config = dict(
    n_layer=9,
    d_model=256,
    n_experts=192,
    experts_per_token=4,
    d_expert=64,
    d_shared_expert=256,
    activation='gelu',
    moe_layers=[0, 1, 2, 3, 4, 5, 6, 7, 8],
    router_score='sigmoid',
    normalize_top_k=True,
    routed_scale=2.0,
    balance_loss=0.00845,
    balance_bias=False,
    router_cosine_scale=10.0,
    router_bias=True,
    shared_expert_gate=True,
    init_std_router=0.0142,
    lr_router=0.00143,
    n_head=4,
    n_kv_head=4,
    head_dim=64,
    vocab_size=32000,
    norm='layernorm',
    norm_place='pre',
    norm_eps=1e-05,
    positions='rope',
    rope_base=10000.0,
    rope_fraction=0.25,
    qk_norm=False,
    attn_scale=0.125,
    tie_embeddings=False,
    parallel_block=True,
    extras=['capped logits'],
    init='trunc',
    init_std_qkv=0.0299,
    init_std_o=0.00705,
    init_std_up=0.0299,
    init_std_down=0.00353,
    optimizer='ademamix',
    lr=0.00056,
    beta1=0.9,
    weight_decay=1.1,
    lr_head=0.00648,
    grad_clip=2.0,
    warmup_steps=505,
    schedule='wsd',
    decay_fraction=0.672,
    decay_shape='sqrt',
    final_lr_fraction=0.0,
    batch_tokens=131072,
    seq_len=256,
    doc_mask=True,
    train_tokens=620400000,
    steps=4734,
    dataset='wikipedia_en',
)
Below are experts of layer 4 (counted from 0) of a mixture-of-experts language model. Rows are named router (the router's row for the expert) and show model dimensions 0-127. Each number is 500 + 40 x the weight over its row's rms, rounded and kept within 0 to 999. Numbers have three digits each.
After each expert's rows: "raises" lists some tokens whose logits its average output raises strongly, later layers aside. This comes from a sample of Wikipedia text that the model never trained on.

# expert 99
router:463521510452528492520494442511522480504474459530499492416544559458484478534491473563519438450557491553549524486532454493576542489437523518514580441521449518566507511459494440462498417494483543450516490467503504504485476499536529542511614520455546454497459580408491529522479575598512497525456440467509532446488438515525439554480480495471431418442394529516511542467514473499488516476450
raises: "har", "ence", "ig", "ole", "iya", "ín"

# expert 46
router:542598509495502486544525466511482497437563462519498437520539522498450487499485511620469499448541462510472483471544528545465528477463506468474528492488481565552487495533499470545474441498473534495547565437550483509499534436545456523461477510525518428523443509442420464523560495532601473517473463523523518462463499514493465533536567471508493522474505541495518555413519535484514530458440
raises: "\"", "km", "the", "s", "bert", "."

# expert 92
router:479481534467458450533520511506548528461529444524496490422525535468447495481468572552548505483427494486462497500474470519533471465457455495557536487530488496539540573536498374513472511518478511534493506532526492505519505431487418539478455490522512469491463502465437526499538560502482498521489500535503536475505493521459428523473534448492447424449482526486488480460611532488544480396456
raises: "B", "The", "T", "F", "M", "A"

# expert 63
router:502486500450535485536561513551461442482545477511517473463497565462469475473481500564474446500496539503441464501559441518521504595470496507466534455452494418555542524505581432517508487537505510543514554463495520558447513451561531501522444505532508468479474544445467537541517468525545470571533441496500514477561523421553419569485533521518424408457451506448539559469520579473522531464530
raises: "sville", " Center", " Squadron"

# expert 137
router:480494461521548503524527543516531494503500486544548479497522527503508507449460445539490451438511572479512525522467500556556500449431472479502541446538479474545521505501503438514480459571490516457556474476468516547500504507529462469485484557448504479449482507469436525568555527476500481512460452459501528515458501492437488572487541478511440437478451575503525555491556564488560520525445
raises: "Scientific", " Janeiro", "Species", "ious", "\").", "obacter"

# expert 86
router:509540481543449475552529464545481492442559400528487498486532510494489474486463510562489476498473516512489485509487469486536511541447481410533546479466386495560545563564500514494459473478439537522602474439478493512484572444486502493483532537477507454566454515442458480529559471537492500574480454500507485522478485498572463523527494522518499537436483547483486570463561513541585450507444
raises: "ald", "ian", " himself", " favour"

# expert 130
router:539517475467451557529561586479483551463529486514531484487532591503451472458465524555540466501483526524436486551504466517485410429463397433481586492464465458544490554528508533529493463467515526502524517490586471487532529451535531494496486499490543463524442535435437550534557466502497451511496455510462460534533515513553472558485565497510461477555492515455508507426554541560535455460497
raises: "ura", " acres", "lain"

# expert 39
router:517535533420538460519541524545526589489437438535544480529502544473468551486517504578448476445447525615430494458535478564526512435441494459516542486540429504536574517541461451495500461535464546502580534473546430454490495460532497512495442490502457448498453534479409508515537508478453411479490504481501452499538512473508472564473550426508415486458480546496530536460566550488564529491482
raises: "handed", " ground", " opportunity", " entrance", " job"

# expert 128
router:495510505529552535504564575526495521486567460509470501425511541566456482495480520559475549507452535532475519506542459541518545473486521433424567459433401502554511547545480473505471448423519564479526479466462483558523503494469428467505547510486466477551481501441508528553501506459482480513487534472532507496526482511520476561523527511528442480469453574496476528477563535506536486518498
raises: ",", "/", ";", "\n", ")"

# expert 119
router:519536528440574484506598495523440599428484511461487470482487531461438505459506480559461456440488550543402494532497501512510460466489504428478557438462496484539524516519522434522478523546531499474509493480510466524459529444514462515500546497469481489467526576461428561533479467502470425550522423512452490489507535508472426461465532437527514431566504509516527546455550505515535433424521
raises: " the", "al", " there", " any", " ruling", " lap"

# expert 176
router:476455496440535476516520529462461551507495462496512507436470547454405476466452534512501488489520522524455470470494505551514508498440446431525530492499432499580547587563534429527446517463460512557522462467462463544459546498551535535490546514552498442546473528462495509523496470523519396492436459501546432502455542505486498499471583541546496496484490593514512545512485561504506476480497
raises: "ft", "tam", "tech", "sum", "ua", "ney"

# expert 43
router:471525509489546459532547529530585595509530440520498434468503528499471510442501474533525461507559519541492516517496524540481514516473497413520525507528484488600499561525557403495453472545521496469527461428483495528477537447496495541491524544503528524524454549488450551545569511510509405514543456511432550435583551511494458470403557448529515438557508521500418579484556556496525496475476
raises: "skaya", "ground", " Result", "Review", "bed"

# expert 135
router:463540556449440537567505507526487556487543463559481447461528518514477482422427555502474469529490558486508513452448469532548485516495477464463561512494473492555543559471443434479505499485530509475467458433445504493410457522529522509518455534514511478553458538491415562542535512504541400482521505497517525445480508547538480513449518512598445502534544551433470565482527507536517461445480
raises: " whom", "whose", "ery", "now", " Succeed", "\"."

# expert 102
router:463422514516485489500520519472492474532528467501478505524541524480474488486438494582509464496520570558468559529486492511518572468479440461505524477448524494550506501466517486455556511446516524485530513437469482468505497473467457580483478499525576489541470561447466549541466488564575462495493456534469501558519510488479441506534464520518464508520490522476462512475585495491538437488436
raises: "\n", " as", " born", " in"

# expert 162
router:511555562501504508532552522509496465490577479499517488485520476522425445507420504467526497490489538484519496472452504522527511555485482441496532513439461504560547517470541476531506454494506518529558477480507478475423476490536427556500460472502480486475550568477406514518511514495497473506481464496493522454472482494561471574480494506552479451514494607501532576425497594493506507486504
raises: " died", " converted", " opened"

# expert 139
router:501557569451490511498538574543546566575587473528513478470490537459490475488425477574502477452479508530467477530469457534493486464423485475449543495490479491560575462499541428536466522424484548512548485430508505499481509498537475541542434479502462482482451534469415480515552485441538471491498487498523467553534485564516473501521545458528467438488506626473495534454547497459495461438459
raises: "I", "CO", "AT", "V", "IA", "IS"

# expert 42
router:522543539476488528514552566507505499522557483546507531507451535507475503447506480534511497431481553543480482585505471481507510475405495454464521479492430487577487480540516421474470504435510563480496514426497466512546538495509469521517480477474477501477444558455459472526523507473534499517524484530515468545526477551490471509467577478517431434538421576450471525476566506499593396425522
raises: " exists", "TA", "AT", " operates", "SA", " exist"

# expert 169
router:492543503539500463514461541556484476478580454446511554498439500534447514497464509558547532485502510477543454535551470523531533508419485491488533442482445559570487525523570491464442473467549546510517481442510531530521488446466452494471474551529493456513439589444447526557520542516505517529515470517479458437472502518496511531469548507551447494472500530461506475454617518502545488488549
raises: "\"", "'", "ville"

# expert 3
router:482497548433442511524550513514533538449492441472503447514558574512435471421491540512468498495532501531459514520500506545483556523460489390425514500523460482563535486524512470479483477528482538494531475479532524550564553476534565507474482466495481494477540514436428509567547523478453428490445450544481454528465515495582439504509527510513483484488531591484544481458552511508550558453522
raises: "4.7", "3.6", "5.2", "2.9", "4.9", "3.4"

# expert 18
router:475481535482482502469593475556523525465548426498483479517501526523471481451481483530472494481505533465454537503455438498548510553467571497386532452472448520517516504510556467501472456416490542597576467463479502504513480494519506489491539554502446503537487572475479464590544515547482533540483508504470489480507487498481490523577587500543453511470451532457511569390534537467509442501444
raises: "'", "/", " "

# expert 79
router:470527495451466500550522483490451590468555452497520493466513568520469512468452512556515453558521532547507465471489477536483491473498509397539519445479425518561508514498526481478509441568561544513509466448559470510528528451502558530570513537525494443482452502401455473511567450542520451488450431490477466462505523525541502582449535496519458486485522548478553526472531499536592440476503
raises: "nica", "ía", "^{2})", "ń", " (°"

# expert 187
router:507521505466524473522549574477518549425543448532444459507490512486481465501472503535474547450486471417496555493494475529515513465379524478446531439478483518567495483549553439587458493498493546527448456507533537539480471510547458563488481505574442468489434493462470565531512493482460512524489492511485481426513497472564476501478486501523467502529446565516463559451530565462565440482505
raises: " than", "bie", "ot"

# expert 20
router:482506519479461482570524459489474577476557453449507536486507546507427496459453446586509468492509513542500505473496502533548522505445533432486552423473450514578536516538476443513519466511548540553456502456517533511475569511481558509517500493534498506471448536452388516515489468535486458509433494517495499467506525548451465566505545482577441447497558510474512525440515504520567495449504
raises: "10.", "12.", "11.", " 978-0", "Species", "5."

# expert 129
router:456471524513510515572549457486462481516540431575545497512576466488428490473497514534530550463520521449501491476518487513519472453464505480450534468508446491576527523556518479489480490486489560500550577448482441525499480446472468501519450524523533427532448534470410566555514502522520494514452508477489498497447492523494483531509514513567472452462484517512529553487526616477570502527434
raises: "i", "s", "a", "'", ",", ":"

# expert 133
router:552508518498495470505521534516539541449518436579520464501510530470507512485489479559511450426470512538484500535501501516536469454477462522505573500467472490567492483472456438535520426469526551444498532433527484520465535493557506507556526518536437453443479537427466491542521453486490469508489437514539475544501492479492459573481544468553510411529468519522563585479522552494559527444450
raises: "arian", "rill", "ä", "är", "emp", "ı"

# expert 132
router:460484582480435546489507446472516534516547415514470502471514515497463488510488538602501476473471497460481540534487490568577502513459475483470503511501451503567480593516556482505500472572516512523498475463481576540495532457489424508508502526473498454518417530421434501534586549512538452569499481450538504509498467538595405588470538468541448471486466561478474564423557513532561479514462
raises: "shire", " audience", "smith", " Janeiro", "come", "ologist"

# expert 134
router:562443545477502469547536469493490490506497471539511449497471554518454460524434479524490453472493525514461487531500470558529526450426447466500544558450520410540533561474529388533448437487441497503499492437473518463479515485543521524500482499509478424483447520430451541491416497519494562504471459514480480492534463488530508543483515427525499478550509564527506572494565502507515496441496
raises: " about", " with", ",", " and", " who", " of"

# expert 106
router:508492499398489452515507565560537507523564466527489481519529562483455486431458505526521473531498501510501510499500418564493499475461465456494508511527501473592545527599517423511522475489504531560539462482532522551546503477561447546459438554523528471483554527458395554567510480538490470547467443461540486474577476485504474474480570426507453434459498572500569582482515504470579531447431
raises: "ement", "6.", " earthquake"

# expert 76
router:458502462475554518510535454449529501449500456499503508474482552517440479428481452563535523574513523531509493491532480546483533473404437480474532497440478504541540578478533479476506519543522534488503503394471486517478534538506462545470435550518463452523481520466508488558513543485508452574457537527493502503482535479523480504427596438585415535499510526473547545453598529547526460503514
raises: "mic", "ved", "fic", "ha", "chan", "ging"

# expert 112
router:464453561518478505551595526529519558460547444533531462492535513485475487490487561541474476488545512532419555557499487510512515482469476457435532497494559499563542501533553467472537481486457526512513479482522428510542481477548471541471443498559508428589421485442451558530473513557473464492446449537516450511536495553504470463501548503506511513550506527504461510418561511433563468464459
raises: ",", " in", ")", "?", " FA"

# expert 44
router:531510531492461463501536508480490456556525446475443500487538504527454482475463486546534457457510562502521479506518431485490410546422518505492518477478472618593548560548531467528518503503490501559538492434467454500509557498499503586498430521505502458472453478459432473484524567492506443565520492551512521441481478557512457476490541476502472511458568492441480549451552499475583492433496
raises: "li", " himself", "lo", "lin", "le"

# expert 170
router:488454524517453427540499503522477505458583445488475484506502577499478477479490534538529429466490552524466482534492494565505449464436474444458568475459516458558539522546530427465491474462478478460518428489510508558457518511520520517510505484490482455442494471474447524571557458476491440484507495485552485501543505506524452543533510520510475517496414467516499525475548566517563513471469
raises: "%", "34", "th", "00"

# expert 122
router:516465530516479437510554535510554494440484399531506473465497524523463481488426446526523421461453558511492502538505489508500479478439460444533551446523505538527559516505521412493496439519502560551505576496522505512481486484462513568469533493533486460506454487427440511585527518470535486521486518541532555563514542504491487577493547518493441482486510531478522536425561478503540458429525
raises: " Athletics", "===", "\n"

# expert 57
router:479446531494483497540534488490508510510511465474482473480467590520466531475485464524455429454526559502460531503541529558505513448433468514415547468525482511552529526522541429481513468491491517536517470508431520526487470500586455501513477512538480468451536509438411451533526493498488423493438434465585508471507498538508473545399483479528506504478464491519478516485539538525519526467501
raises: " December", " January", " August", " November", " July", " September"

# expert 91
router:521478548456521508533510491536525559474523423549497523453532560500497533464483492518479456537540507501459491520478506542516519526444479456470554462506487504542489515540511466524459478515488555543524475399478444547511570453505519509500522453539461470499433520443449501550538461433545496460485490569491527482560484496519476564551547488530495416596446603489449539462513476538595531468463
raises: "s", "slav", " is", "=="

# expert 113
router:527539582540492501512520540510504522479467448527509410511563534505473512485430449565462423498455523528426449524503540532555489506529493472530548414504464550583550494561472450566458422467533537512524544444511507531482553485520473511513537489478535447518522540481522465507517483541533469479469487468548468529492479515504518554509525523486492515472502420480536614414527536529493494465412
raises: "pit", "e", "ae", "ets", "es", "ut"